{
  "experts_per_token": 3,
  "d_expert": 112,
  "d_shared_expert": 0,
  "moe_layers": [1, 2, 3, 4, 5, 6, 7, 8, 9, 10, 11, 12, 13, 14, 15, 16, 17, 18, 19],
  "balance_bias": true,
  "n_groups": 8,
  "norm": "rmsnorm",
  "optimizer": "muon_variant",
  "lr": 0.00126,
  "beta1": 0.95,
  "seq_len": 256,
  "train_tokens": 462400000,
  "steps": 4841
}
Below are experts of layer 8 (counted from 0) of a mixture-of-experts language model. Rows are named router (the router's row for the expert), down (a neuron's output weights, with its number) and show model dimensions 192-287. Each number is 200 + 30 x the weight over its row's rms, rounded and kept within 0 to 999.
Before each expert's rows: a language model's description of what the expert responds to. This comes from a sample of Wikipedia text that the model never trained on.

# expert 0
Description: Noun heads and word endings. Common nouns and final word pieces of names and titles, such as minister, University, film, and endings like -ey, -man, -ham.
router,171,153,150,122,215,171,201,156,191,170,147,216,245,168,208,189,209,181,251,210,209,199,214,248,227,227,160,201,242,212,168,215,205,187,218,175,137,217,165,167,186,169,209,148,226,219,119,220,169,187,169,157,217,169,197,105,197,214,206,197,188,189,247,209,142,215,228,203,222,200,184,204,229,181,203,217,187,269,210,235,185,178,206,209,202,222,271,167,180,248,158,239,206,180,204,206
down0,196,241,202,178,244,191,197,236,156,179,146,207,150,163,223,249,210,175,229,169,170,216,199,193,138,224,186,235,234,232,171,207,212,190,212,186,218,154,173,190,136,209,222,188,216,219,224,236,218,202,200,211,206,202,219,202,199,195,201,152,196,189,184,222,228,224,153,215,182,157,230,210,196,164,191,200,216,111,219,173,180,200,238,240,185,207,163,212,224,268,229,204,201,204,234,145
down1,157,170,122,184,163,186,177,228,133,185,244,237,215,232,192,166,193,168,164,204,150,185,222,186,229,172,202,152,216,216,182,193,187,200,202,218,218,254,214,255,162,202,235,170,186,225,170,218,183,217,228,224,171,192,235,193,183,156,227,167,151,200,232,161,191,156,164,222,149,234,146,182,226,151,241,252,146,226,186,193,226,229,193,152,211,204,169,266,186,204,192,211,226,213,167,191
down2,228,226,218,188,203,204,196,213,208,207,217,215,153,208,151,222,165,212,187,214,177,162,213,232,157,218,205,203,164,218,203,228,206,192,190,171,214,211,229,210,224,239,210,173,234,221,257,197,217,177,232,183,129,173,162,160,181,180,223,196,193,175,153,199,201,180,174,179,205,151,177,186,170,244,168,217,172,195,192,246,205,231,207,211,209,162,204,175,226,170,177,187,205,179,183,219
down3,181,200,237,193,191,178,195,260,267,158,216,180,230,199,133,233,231,208,139,187,137,181,176,161,193,181,177,188,182,154,199,162,177,183,187,202,171,186,252,183,191,226,156,191,204,212,194,203,205,205,191,242,243,228,220,236,163,165,163,146,222,171,166,156,242,143,173,220,210,184,232,230,208,265,218,209,146,132,194,181,205,228,162,172,185,203,196,209,200,194,144,192,209,169,196,212
down4,169,198,130,201,209,174,180,168,208,181,213,184,212,189,252,211,215,244,155,239,208,140,129,202,171,175,260,219,173,140,190,180,144,227,176,234,203,239,174,206,217,136,173,193,174,267,173,257,202,156,224,261,206,179,270,244,179,218,222,157,165,217,215,208,203,237,209,196,160,181,224,208,219,200,187,219,203,201,207,245,207,286,205,189,229,158,204,180,174,228,154,160,217,155,230,199
down5,228,164,211,193,231,254,237,164,225,185,147,178,280,151,192,238,199,181,201,208,301,172,195,257,173,205,222,260,201,216,143,208,140,251,207,177,197,153,154,165,194,172,222,233,223,188,225,242,216,213,230,215,230,189,158,167,192,205,176,180,194,138,181,184,192,212,201,185,188,228,225,240,182,180,216,174,246,203,226,168,161,191,216,171,171,212,193,229,239,197,264,180,188,218,154,221
down6,170,171,203,197,182,223,240,169,209,194,182,197,204,188,177,133,218,168,173,244,176,215,222,187,164,186,164,224,169,194,130,241,251,194,218,226,185,213,184,178,174,175,216,187,208,207,217,190,163,157,226,205,246,215,179,234,206,174,211,140,153,215,236,176,203,205,200,217,203,213,197,208,192,269,248,204,185,160,165,238,212,130,196,237,203,187,177,209,230,175,195,242,184,229,219,196
down7,216,223,170,219,209,211,183,228,185,216,194,198,224,157,211,202,256,176,185,172,197,172,218,292,233,200,162,202,205,193,205,199,162,168,175,180,224,166,261,214,207,183,261,172,212,179,249,225,188,173,161,196,200,185,266,217,200,173,203,243,176,188,232,221,165,228,191,185,202,190,222,97,204,164,225,173,200,251,200,206,212,206,240,251,200,269,185,172,224,182,228,197,161,198,199,185

# expert 4
Description: Name-initial capitals. Capital letters or first syllables beginning proper names, often non-English or romanized names, such as Gu, Cha, Q, L.
router,188,129,204,214,206,200,176,149,188,196,203,214,184,141,193,217,156,231,193,223,197,198,213,160,189,201,195,217,139,206,163,213,198,175,236,186,239,264,193,178,252,142,151,209,243,154,182,197,170,149,171,197,143,196,172,165,223,214,218,218,223,190,165,148,171,233,234,177,199,193,157,178,182,206,180,134,218,208,168,208,199,149,184,218,245,206,247,197,185,227,228,182,122,199,182,175
down0,208,241,165,189,187,211,185,185,202,197,233,128,217,162,156,236,199,124,207,176,180,192,186,181,229,229,158,185,204,152,184,141,163,237,210,253,234,196,147,166,245,219,160,214,194,227,230,192,237,178,196,165,187,215,192,231,175,160,211,232,185,245,187,174,285,216,184,212,144,235,232,231,171,215,182,224,219,240,223,180,177,196,225,143,199,216,188,197,188,203,191,212,252,214,172,259
down1,161,241,183,190,189,197,260,207,178,210,204,149,206,233,173,216,193,189,240,186,184,255,208,184,251,191,219,196,171,187,198,187,188,215,214,171,155,186,215,213,189,177,185,229,217,210,210,155,236,192,235,217,136,181,210,199,232,210,181,173,131,211,167,225,164,202,124,205,172,165,165,177,235,201,146,143,252,190,251,205,180,212,221,211,221,218,204,180,147,223,288,156,194,201,202,205
down2,237,164,207,198,209,220,191,231,182,219,223,188,196,241,209,152,208,162,154,181,181,170,155,228,262,212,239,254,173,183,235,170,201,197,212,202,188,174,175,199,190,179,187,245,178,165,186,198,183,221,245,253,213,163,202,146,190,206,156,241,206,157,169,186,174,203,160,214,170,224,223,184,212,161,218,175,238,240,135,250,227,189,267,215,201,155,214,189,282,181,190,178,210,248,255,159
down3,176,165,208,216,198,194,200,197,195,207,204,198,196,188,207,198,224,132,163,157,197,180,202,193,154,192,195,192,189,193,196,181,256,183,238,189,204,199,179,150,149,204,185,239,170,214,173,231,217,237,271,241,172,218,214,149,127,155,169,201,201,221,199,169,221,198,120,231,205,168,233,146,234,211,213,197,194,164,218,244,168,193,184,147,190,206,210,185,191,207,153,200,183,188,183,239
down4,191,165,178,229,222,213,191,241,193,150,173,192,236,243,153,187,223,174,196,200,165,206,182,189,217,189,242,230,154,175,180,219,159,200,181,194,206,112,173,189,178,196,166,216,191,222,154,256,212,154,223,233,208,213,213,263,192,186,136,185,129,239,176,170,231,209,195,221,181,197,191,201,185,186,195,234,258,206,247,205,222,211,161,221,181,221,220,235,142,147,227,233,188,243,191,191
down5,187,200,194,215,250,225,235,212,196,196,201,206,214,241,165,224,202,153,230,246,209,202,204,197,249,189,154,220,187,187,150,191,223,235,177,205,164,200,218,211,178,166,161,215,210,229,228,184,186,138,194,229,230,193,195,248,250,220,200,179,217,207,196,176,224,220,220,172,151,181,151,220,162,176,163,256,190,191,237,178,191,204,231,192,232,198,209,209,205,201,243,243,153,227,198,244
down6,197,254,186,241,217,153,263,192,185,220,172,175,259,168,248,181,134,189,170,239,76,222,180,218,214,251,225,190,211,200,182,233,201,158,130,250,180,218,146,187,233,193,200,235,229,240,164,196,178,206,176,179,204,210,216,194,176,238,199,204,203,220,189,213,208,148,193,192,172,147,196,168,239,156,184,252,180,217,172,237,172,169,239,163,159,180,202,192,116,225,243,200,228,211,179,214
down7,165,229,134,200,173,178,183,163,205,214,267,127,173,162,181,164,185,211,217,185,204,173,206,199,216,169,258,204,212,213,207,197,206,210,168,159,220,150,221,226,168,169,185,217,183,167,193,181,245,138,228,244,135,206,189,204,211,214,241,267,164,200,181,221,191,249,171,200,221,275,198,184,215,195,173,216,176,166,212,166,162,247,202,161,223,200,171,207,215,216,194,153,179,240,213,214

# expert 14
Description: Pronouns and relative words. Relative pronouns, subject pronouns and articles in running prose, such as that, who, which, he, she, the, often opening a relative clause.
router,174,217,203,204,192,215,97,194,142,194,189,264,205,155,242,198,182,238,222,227,232,208,252,208,214,214,204,160,182,204,219,237,162,171,186,191,181,265,205,171,202,198,185,194,193,195,245,199,202,186,186,177,214,188,215,181,256,227,189,214,210,180,191,178,165,147,152,265,198,228,195,195,187,210,169,186,176,210,225,217,198,143,241,214,227,249,153,156,199,242,212,200,212,167,193,255
down0,229,191,185,187,231,254,223,174,200,243,200,217,229,175,184,160,198,144,206,209,176,150,266,197,218,197,207,216,190,195,209,178,197,194,199,243,240,124,193,135,202,197,239,207,204,187,170,191,213,154,217,222,197,236,193,185,194,207,185,227,169,177,226,233,196,188,241,251,154,168,176,221,272,231,253,257,204,234,236,177,182,185,234,196,208,217,131,228,230,192,216,192,208,260,221,174
down1,203,217,191,172,212,196,207,169,239,203,183,201,241,203,211,175,188,223,210,235,199,212,193,137,248,177,200,185,237,191,172,168,198,254,179,210,243,187,229,173,223,159,175,211,132,190,172,174,269,178,232,232,205,233,216,222,220,209,257,171,206,187,196,185,204,156,177,241,257,218,200,226,171,203,190,175,226,195,186,157,209,280,218,212,196,201,165,218,204,213,219,211,212,179,193,198
down2,170,113,190,193,208,200,219,222,182,202,171,253,214,179,227,169,223,189,182,232,177,203,207,165,211,230,215,190,182,164,190,183,230,252,169,152,222,195,212,198,216,287,173,262,178,203,183,228,174,150,201,230,217,185,183,187,188,178,231,208,220,194,193,192,213,214,176,169,195,146,204,161,216,173,176,138,197,208,226,194,175,128,180,216,174,213,205,176,241,190,190,248,186,218,148,197
down3,199,207,241,192,189,194,189,217,222,240,171,236,176,214,165,140,191,220,214,211,211,153,155,166,241,157,178,201,196,215,192,199,238,219,235,185,223,223,227,191,288,163,176,180,192,253,174,172,205,181,171,198,215,199,196,204,232,227,176,204,154,186,231,191,161,207,186,183,183,157,249,211,144,222,251,225,150,227,167,179,173,275,221,237,168,203,176,182,155,236,193,195,218,213,197,174
down4,207,212,239,212,194,237,209,239,232,197,219,229,257,198,215,232,143,147,191,178,214,217,165,228,199,197,230,263,168,158,201,199,204,195,190,260,192,151,184,199,190,259,186,156,204,182,201,135,213,212,230,234,189,233,229,164,169,222,207,259,160,153,178,136,220,238,244,218,180,216,190,165,153,238,194,265,222,207,189,202,146,201,186,192,196,155,169,182,132,235,271,196,221,204,153,216
down5,216,209,168,243,255,179,277,157,162,164,253,164,194,187,170,163,220,193,184,262,212,197,275,182,140,170,221,228,180,215,170,171,239,219,213,202,207,168,171,207,219,154,211,241,211,186,248,178,258,177,255,149,171,153,227,267,203,192,190,196,264,172,164,174,215,225,182,191,185,229,147,170,213,165,215,194,188,199,192,134,186,208,186,244,252,174,152,175,189,186,204,216,201,207,225,218
down6,161,232,196,191,175,207,235,248,222,199,208,255,244,245,213,152,176,223,209,215,189,197,156,210,188,188,170,201,184,191,193,171,246,280,183,218,182,181,161,207,205,165,170,209,184,125,201,184,214,194,228,218,168,212,219,185,210,192,220,190,204,200,210,186,200,241,158,234,183,192,121,183,218,288,151,158,176,210,188,223,213,209,214,214,189,208,209,193,151,187,192,197,199,102,207,189
down7,212,169,237,180,226,196,187,163,181,164,263,219,189,219,241,235,203,226,197,207,175,164,215,183,184,137,207,198,225,162,204,204,209,156,190,185,201,210,181,197,195,164,152,234,220,177,284,213,255,171,275,192,172,197,169,233,187,217,230,219,249,233,188,211,156,178,178,204,207,210,171,219,215,214,172,182,239,205,204,220,173,195,164,227,170,203,197,245,200,187,190,226,201,215,214,231

# expert 7
Description: Names in sports tables. Surname endings and foreign name pieces like -ić, -berg and -ska, plus pipes after player names in sports results tables.
router,177,74,198,209,205,228,203,194,235,191,204,190,179,208,232,226,133,182,219,214,330,169,243,203,206,179,207,184,187,214,188,201,213,199,296,148,239,209,221,159,223,169,197,193,220,222,195,236,215,186,126,187,174,186,238,114,172,199,216,253,202,139,181,173,205,186,194,195,219,231,208,198,213,198,187,203,171,184,165,185,199,182,142,204,239,240,213,170,213,203,258,197,150,152,171,203
down0,224,258,192,288,202,189,186,180,218,264,208,217,190,203,199,193,208,181,202,204,151,167,253,198,257,192,180,187,174,163,239,216,180,247,243,196,212,220,228,169,195,219,171,193,222,177,142,219,249,197,191,196,189,257,191,194,213,184,178,207,149,206,248,246,185,236,209,156,224,196,162,220,210,244,231,239,177,219,174,164,236,220,209,162,157,203,204,206,223,212,244,184,234,220,247,182
down1,194,188,234,193,241,200,200,181,213,190,169,184,214,147,208,244,275,219,170,186,190,221,227,193,191,201,166,220,199,206,257,208,187,200,175,214,198,244,227,232,199,169,221,156,254,230,214,186,203,214,169,202,228,205,160,183,200,226,139,167,210,183,234,195,135,187,241,201,182,181,269,256,191,143,210,213,170,178,168,237,185,239,191,212,221,196,192,198,262,164,228,159,177,201,257,197
down2,146,164,192,214,164,180,197,207,225,189,198,204,196,181,193,135,233,167,183,222,189,172,214,187,206,181,236,187,168,142,184,183,192,259,213,229,240,177,229,202,214,205,219,203,206,170,162,213,168,170,184,208,179,161,209,159,212,159,241,272,205,144,210,180,207,164,151,216,161,200,214,190,186,240,183,214,210,233,218,200,192,206,172,201,196,200,205,160,184,206,179,184,219,188,152,211
down3,182,208,169,198,271,229,218,207,180,225,169,141,186,224,168,235,206,190,219,217,218,156,217,219,234,262,209,240,189,186,203,213,170,249,148,219,167,190,237,258,193,207,241,172,228,184,208,206,178,219,177,230,189,225,238,197,218,185,217,178,223,175,160,202,156,169,175,163,196,249,217,235,226,192,194,226,236,210,193,216,237,192,208,182,211,222,200,192,177,214,204,164,219,156,184,228
down4,227,210,217,175,243,171,195,202,158,204,234,200,212,166,192,173,230,156,243,220,186,223,180,210,190,187,237,183,170,169,238,205,214,160,212,214,217,187,243,182,152,190,185,228,189,202,168,170,246,183,181,174,181,209,192,217,189,188,198,218,165,203,195,229,245,222,179,155,139,223,252,172,235,162,174,198,177,230,170,161,173,182,213,161,146,152,138,200,168,221,189,193,209,199,243,190
down5,170,218,190,213,215,195,202,236,176,205,236,221,228,188,232,196,195,218,199,223,211,190,168,174,212,179,204,231,194,173,233,276,170,146,213,218,171,233,188,195,166,219,112,166,177,202,183,198,172,188,192,201,265,173,199,248,227,217,216,201,208,209,153,240,224,222,192,199,223,214,244,212,208,173,212,193,163,187,200,215,173,199,205,189,206,209,201,196,208,225,211,199,232,267,250,171
down6,197,265,180,167,226,191,181,208,192,223,209,204,179,152,208,236,163,262,237,189,211,201,277,225,135,216,176,197,202,181,210,187,223,255,213,200,226,201,195,160,210,225,194,217,149,126,201,186,211,151,204,189,204,198,222,189,189,187,181,195,167,203,145,186,187,205,187,217,187,235,230,207,198,189,188,187,167,238,221,202,236,175,193,217,233,224,188,272,199,152,174,146,213,205,191,215
down7,211,142,226,182,190,189,214,267,221,203,222,169,221,246,211,183,219,192,205,199,203,237,213,199,205,222,198,220,142,167,178,220,165,193,190,155,244,138,193,226,165,183,255,229,188,226,196,188,199,201,176,210,202,265,214,197,165,267,235,184,254,171,219,237,207,196,236,176,183,123,173,165,172,218,239,215,240,197,217,242,102,227,208,194,203,138,219,204,215,196,191,261,219,247,158,197

# expert 8
Description: Numbers in tables. Numeral tokens in tables, measurements, dates and coordinates, such as 25, 60, 140, plus some mid-word pieces like -ns-, -ories.
router,217,237,162,208,143,191,195,192,204,158,203,198,220,235,175,183,177,231,203,197,214,192,237,190,145,206,244,190,240,200,175,212,239,185,206,122,198,165,206,181,187,166,188,182,231,190,175,250,173,229,130,195,182,159,228,194,199,196,188,226,164,192,178,248,218,153,242,183,173,197,168,228,132,171,168,217,164,247,230,179,179,190,227,181,205,207,225,195,252,209,217,216,148,156,204,186
down0,230,170,219,247,235,259,246,200,256,208,207,219,189,194,159,205,172,200,171,196,199,206,171,249,202,262,236,202,210,249,203,196,215,186,166,244,192,216,222,200,208,193,218,222,164,220,174,157,195,201,187,189,180,124,187,229,208,142,216,219,170,185,231,176,195,198,201,186,222,140,180,252,236,180,195,223,195,186,167,147,158,160,221,207,266,194,234,254,255,213,234,213,186,193,211,141
down1,153,205,220,242,174,204,237,168,187,191,168,189,209,191,149,219,237,171,168,235,213,188,143,199,222,131,196,215,199,215,247,166,253,188,187,221,172,215,194,251,251,197,186,171,202,172,235,167,237,197,209,208,155,245,175,192,191,214,223,218,244,221,212,200,224,255,155,194,191,147,180,177,164,216,184,180,274,222,158,185,240,196,216,200,193,218,197,172,212,177,217,231,186,146,223,242
down2,152,196,246,204,207,222,242,176,208,210,196,216,151,242,254,208,130,253,162,180,214,195,196,195,216,181,150,219,176,180,201,240,165,201,193,188,235,248,203,270,167,205,244,212,248,177,156,223,159,210,236,168,247,206,204,208,207,167,214,206,190,232,245,236,249,195,210,226,279,211,129,179,240,188,181,220,165,226,186,226,166,182,238,255,164,213,195,196,216,210,163,248,249,231,239,192
down3,222,178,224,257,175,271,174,187,227,186,181,174,194,179,218,176,173,184,161,176,240,200,198,168,184,156,195,189,207,169,215,212,145,209,157,178,193,201,178,189,152,160,206,214,227,207,251,185,231,191,192,236,214,174,100,193,197,211,276,145,236,211,212,178,185,194,157,183,217,158,233,189,233,189,178,222,191,199,189,163,183,200,168,229,211,193,198,171,195,193,201,177,251,186,215,196
down4,186,186,204,199,158,172,233,268,212,184,257,144,84,198,220,223,175,238,196,220,230,162,179,180,198,236,194,173,170,214,204,201,150,168,186,188,246,218,236,225,210,145,221,223,158,201,195,201,222,156,260,177,171,155,192,176,170,184,218,213,175,236,200,203,208,250,147,191,237,267,171,207,202,210,174,193,191,215,204,185,210,205,158,188,215,212,229,154,157,159,207,190,184,202,210,184
down5,209,176,192,169,290,252,236,193,199,210,206,156,182,224,185,215,203,188,161,211,226,185,160,195,233,177,235,170,224,162,251,228,225,198,227,212,210,252,216,232,237,132,191,169,159,234,184,189,164,157,214,256,183,196,197,228,201,237,149,169,217,194,273,175,194,243,174,226,207,165,222,213,210,222,193,181,176,161,194,201,158,187,207,239,246,164,192,189,193,237,219,211,191,215,178,182
down6,228,174,188,170,231,176,262,178,174,204,173,168,245,173,239,183,159,154,190,136,188,180,222,162,221,157,206,217,187,227,244,204,244,191,208,182,179,187,233,195,208,203,236,183,213,206,272,178,213,142,210,209,240,250,199,189,153,169,159,202,176,199,200,114,167,140,237,209,180,191,236,188,170,190,177,186,200,143,215,210,185,218,213,187,159,177,223,190,161,165,230,177,204,177,170,177
down7,216,196,242,192,167,166,228,218,187,160,220,166,184,262,162,216,170,146,234,169,203,208,154,234,235,188,226,211,215,232,224,169,189,187,227,213,149,253,154,232,179,223,216,192,174,235,205,243,164,211,218,219,185,206,202,232,188,182,250,286,195,200,212,221,210,197,192,190,186,193,203,200,234,215,220,247,193,213,193,201,208,198,197,202,181,202,209,141,203,222,190,221,238,177,214,234

# expert 10
Description: Months and past participles. Month names in dates and verb endings finishing passive participles, such as cancelled, relegated, with some digits and commas inside numbers.
router,262,224,233,177,203,204,188,200,225,140,138,160,229,261,226,237,174,185,238,181,192,211,180,234,186,211,184,231,171,163,206,248,225,198,217,227,215,174,240,202,177,212,210,179,200,192,159,184,199,219,193,153,223,223,222,207,227,244,228,195,238,188,167,288,238,199,231,207,289,202,188,225,190,202,206,184,215,149,217,197,212,209,183,152,186,258,210,182,177,238,131,221,237,198,198,180
down0,180,176,167,213,261,181,216,132,190,166,200,228,190,189,179,247,199,242,172,187,206,173,154,258,247,203,218,189,203,215,226,259,211,197,211,198,138,181,181,165,184,188,161,234,201,205,212,110,160,267,208,259,229,204,221,212,209,201,202,172,165,121,183,155,170,199,192,226,205,166,216,243,193,224,209,231,221,176,236,228,226,211,207,228,186,217,204,218,178,247,211,216,190,242,174,205
down1,186,281,216,178,191,197,225,213,225,215,275,127,218,186,128,143,213,172,222,174,143,148,226,176,191,208,199,191,220,200,241,236,202,235,189,227,199,210,235,220,199,202,213,186,142,181,240,202,193,202,164,163,207,196,174,245,122,196,211,184,214,198,188,167,214,250,163,202,264,146,247,212,207,223,215,220,212,194,243,214,223,186,186,201,188,170,190,228,176,153,213,169,187,178,216,214
down2,224,204,229,170,261,206,198,204,195,220,238,177,253,267,186,209,190,253,195,171,234,217,189,197,213,165,220,245,134,190,250,198,238,134,252,195,166,221,234,143,220,236,167,209,141,194,162,204,169,210,206,192,178,176,175,214,157,186,190,162,218,176,250,221,225,233,224,151,175,199,187,171,224,202,217,231,236,215,153,193,194,212,179,222,238,184,218,164,223,173,194,189,227,232,174,136
down3,233,191,193,199,213,180,202,182,243,178,260,211,168,196,222,187,214,151,176,209,208,174,206,175,240,254,158,212,196,160,240,219,244,201,175,188,180,173,176,223,207,233,190,251,226,259,207,210,196,204,166,188,192,159,206,269,151,189,182,160,165,211,210,225,198,203,226,162,226,172,213,222,178,178,140,182,158,163,213,157,172,233,195,142,164,174,202,187,212,205,222,194,143,194,186,245
down4,229,172,138,175,190,239,252,245,145,151,186,188,223,262,226,166,143,195,257,230,271,200,146,183,157,182,188,196,145,204,207,146,208,238,241,170,231,177,229,211,187,227,151,190,263,159,138,211,175,200,226,178,192,185,246,256,196,168,218,162,230,227,222,212,184,200,209,175,156,193,241,218,136,186,181,208,236,229,188,190,225,172,197,191,198,161,178,235,184,241,227,159,180,183,191,183
down5,201,125,218,175,140,182,226,230,201,229,201,227,163,207,180,199,258,252,140,155,172,183,160,209,226,240,213,172,198,189,208,172,174,186,202,172,210,164,167,224,160,188,147,211,191,210,194,191,247,137,162,212,151,208,193,172,211,220,215,203,189,209,225,181,234,175,227,226,218,190,177,189,194,205,182,241,234,242,156,199,203,170,183,200,227,159,191,187,232,179,135,186,199,162,193,196
down6,193,170,201,184,203,208,211,205,186,171,197,176,190,220,178,213,218,229,206,193,166,196,246,241,214,217,172,158,241,229,207,212,256,146,131,197,150,268,236,214,223,212,164,201,193,177,132,186,184,232,144,217,164,179,221,247,213,193,191,187,165,179,227,183,180,165,197,181,202,174,236,200,187,227,208,207,183,201,198,191,254,190,229,222,160,251,166,179,168,236,234,233,157,181,221,171
down7,189,150,246,228,153,211,223,152,263,233,194,254,192,202,183,191,225,185,120,187,148,182,208,212,182,179,194,192,174,242,205,183,179,198,266,232,224,111,206,205,152,186,193,128,204,176,218,163,214,185,156,204,296,195,210,145,137,224,174,243,179,190,221,216,219,186,197,203,176,239,170,204,207,216,187,191,158,196,166,191,172,236,169,177,221,195,203,184,234,182,220,238,165,206,205,192

# expert 11
Description: Places and locations. Place names, country names and location fields in geographic infoboxes and lists, like Tokyo, Fort Worth, Croatia and Location.
router,179,239,200,189,195,226,183,172,231,238,222,246,237,214,203,248,187,262,232,178,166,193,226,183,183,214,164,231,181,159,132,201,161,186,207,186,177,181,186,153,156,173,156,215,245,236,199,155,195,196,165,219,253,286,212,192,249,225,182,182,245,206,186,247,190,218,217,228,141,206,197,192,174,197,214,218,249,157,257,201,244,86,156,226,213,229,207,209,201,180,169,201,233,222,189,175
down0,197,236,253,193,211,229,197,198,141,183,190,179,169,189,139,164,225,187,216,246,174,175,182,181,179,207,235,237,155,187,244,202,144,252,150,236,189,109,185,177,149,189,190,147,197,220,164,204,209,190,224,229,187,197,165,215,182,214,159,177,179,248,259,202,208,199,207,241,218,223,216,179,199,192,180,230,175,188,191,186,175,145,249,204,176,193,204,223,218,203,204,238,210,218,258,148
down1,152,157,158,207,240,228,207,238,230,170,144,266,176,173,225,227,243,150,200,221,172,168,172,213,216,256,224,237,231,126,219,212,212,181,200,176,184,237,201,193,225,206,231,228,203,258,187,239,214,215,194,173,192,241,202,205,218,231,221,234,236,196,173,230,244,179,198,191,191,174,217,189,217,210,209,223,183,207,205,182,202,205,190,183,191,203,151,145,228,165,147,220,184,249,179,208
down2,132,262,212,213,189,216,191,168,185,257,202,146,230,243,242,204,273,184,202,154,154,209,260,222,154,184,232,166,176,159,217,152,197,218,175,221,214,216,165,227,194,174,234,222,189,258,202,222,232,181,175,218,233,196,188,195,131,148,205,241,179,187,201,152,165,190,207,155,181,174,200,239,174,167,206,188,204,186,205,222,154,240,183,164,239,226,208,206,165,216,254,205,197,174,186,195
down3,200,168,174,218,206,207,207,255,153,169,218,154,174,158,185,214,192,173,173,214,266,182,186,260,174,226,270,192,188,237,210,198,194,212,222,220,219,137,210,198,202,239,152,160,251,218,215,237,212,209,166,228,187,216,211,168,230,165,210,171,216,144,217,131,200,203,186,163,241,218,216,188,207,180,209,185,177,199,209,233,201,226,185,177,183,180,208,130,188,220,169,201,206,206,186,169
down4,226,207,228,204,170,218,165,248,210,175,163,181,232,172,174,245,193,205,228,250,274,173,169,209,190,152,230,172,148,216,180,174,196,208,173,217,255,131,192,247,185,207,220,183,220,189,198,156,224,142,216,146,159,155,204,213,215,187,167,200,199,187,200,207,202,219,196,151,218,215,239,166,241,187,198,190,165,248,142,190,183,238,193,203,232,202,211,176,149,164,217,225,224,210,197,202
down5,200,184,198,181,170,200,244,184,179,178,207,221,202,255,221,201,171,232,172,206,183,227,189,229,204,184,246,260,197,164,233,210,147,222,211,232,200,174,204,221,219,185,162,201,217,251,147,205,151,195,180,212,213,183,235,208,197,215,175,173,161,195,175,194,207,192,206,181,185,186,225,258,260,224,184,207,226,175,180,221,211,227,213,196,210,239,185,202,191,184,184,170,211,232,323,177
down6,220,164,208,143,270,193,188,189,209,278,184,185,166,228,182,200,219,198,227,245,209,205,223,145,213,201,175,222,173,196,164,165,224,256,200,246,220,209,192,242,238,208,222,222,208,197,202,240,161,202,227,181,202,198,205,175,184,202,202,227,188,234,206,167,212,199,237,219,205,159,193,162,147,158,207,192,187,204,176,204,235,175,258,102,191,189,198,204,198,185,218,176,164,181,252,184
down7,162,195,217,183,202,170,189,202,201,172,240,177,236,209,234,224,193,169,158,201,206,166,176,134,173,232,237,205,176,236,215,142,182,223,182,217,219,238,169,239,174,176,152,198,213,230,237,243,179,222,216,143,245,212,176,239,194,186,215,230,186,192,222,184,211,173,190,218,241,187,143,169,185,222,165,163,187,177,240,220,199,208,171,180,181,128,122,197,209,153,218,184,225,212,230,132

# expert 9
Description: Informal and lyric fragments. Word pieces in song titles, quotes and casual speech, like the s of Let's and n of hadn't, plus pronouns me and you.
router,248,225,196,163,191,177,189,188,167,216,198,224,175,224,208,227,251,246,187,187,209,213,201,157,181,215,235,156,171,198,203,245,221,137,244,206,170,229,166,191,201,198,243,136,216,181,197,204,248,203,205,155,224,200,199,182,172,216,263,175,182,198,218,142,194,235,180,257,181,247,217,250,185,210,222,169,208,226,202,223,179,186,208,178,227,210,228,162,158,214,211,238,185,171,113,211
down0,220,198,211,255,180,180,160,258,201,197,161,207,212,156,176,175,206,172,191,194,207,220,185,192,248,158,245,239,195,193,226,206,202,207,181,217,194,173,214,179,186,244,231,157,203,184,240,187,190,171,146,167,263,220,231,173,190,183,185,228,164,217,222,130,96,190,166,244,150,154,215,193,205,178,184,218,205,195,227,233,152,202,245,235,154,222,269,157,213,214,186,171,199,233,158,200
down1,185,236,210,224,179,162,261,210,258,201,184,275,233,195,219,236,198,227,184,198,229,200,182,187,122,162,193,239,208,186,205,203,236,201,204,182,181,233,203,201,184,257,152,239,185,122,208,176,265,167,169,191,195,193,181,179,201,179,244,194,231,230,201,150,181,180,195,251,192,221,175,256,198,148,185,225,198,204,173,189,214,154,164,208,167,156,182,230,200,205,206,224,249,227,221,252
down2,196,250,155,207,199,208,230,185,235,174,178,195,231,195,187,211,199,145,175,198,208,201,197,250,221,200,182,195,186,185,263,227,164,202,157,263,214,187,160,237,285,181,171,206,171,167,213,173,189,243,159,227,182,191,160,240,170,164,204,163,167,218,164,175,245,175,163,162,242,212,173,123,170,203,178,209,244,158,230,167,177,184,178,172,174,161,203,216,208,226,188,198,242,207,221,226
down3,236,194,181,167,157,229,199,172,200,156,207,252,223,187,188,238,267,207,174,201,184,183,201,222,176,219,208,206,211,199,230,126,175,122,230,230,205,164,200,148,161,228,194,174,207,157,153,169,226,210,188,230,180,168,166,177,136,220,212,196,204,187,159,229,263,206,183,129,117,215,243,174,199,274,244,236,236,209,243,192,212,220,166,177,172,161,215,157,144,214,177,167,192,241,209,215
down4,162,205,188,274,179,180,216,175,236,201,216,220,179,202,158,178,215,213,216,185,226,213,206,180,203,204,222,199,182,186,202,175,145,214,214,136,209,227,213,209,210,145,201,260,184,156,197,180,215,203,277,197,177,225,215,188,186,155,254,202,175,162,231,186,199,230,201,186,211,213,207,265,205,244,193,179,215,167,167,205,221,194,190,215,195,178,230,207,196,192,204,256,181,274,246,212
down5,173,183,207,118,167,215,282,162,207,212,167,206,275,156,179,205,197,136,145,204,187,241,193,210,209,253,193,212,140,204,218,200,212,187,185,148,186,193,223,182,158,244,202,212,189,221,142,165,252,185,197,202,196,216,219,237,156,209,179,242,172,212,233,191,195,214,178,225,205,198,213,170,209,199,185,185,165,172,240,185,186,172,156,189,227,149,228,241,229,200,220,179,224,185,196,171
down6,251,232,185,270,227,182,211,211,207,220,179,145,224,205,168,178,160,240,149,220,222,206,248,218,209,219,207,166,198,142,206,197,222,172,166,228,202,141,225,195,168,238,155,292,235,189,213,190,231,161,173,226,208,189,236,214,180,197,200,168,203,148,210,221,183,208,164,197,241,214,233,226,212,201,232,213,162,165,174,174,207,197,180,188,230,196,181,222,133,194,224,184,166,183,236,222
down7,196,216,188,182,162,219,197,223,106,161,191,203,174,232,189,177,159,201,245,164,172,219,216,179,201,208,201,187,214,155,247,191,177,205,174,250,188,203,223,232,238,235,227,187,222,243,227,165,250,185,171,258,188,167,225,179,199,182,155,207,202,199,183,207,225,211,196,195,209,210,235,180,266,173,244,196,217,191,282,154,220,193,232,222,239,228,231,182,139,171,202,174,195,216,227,205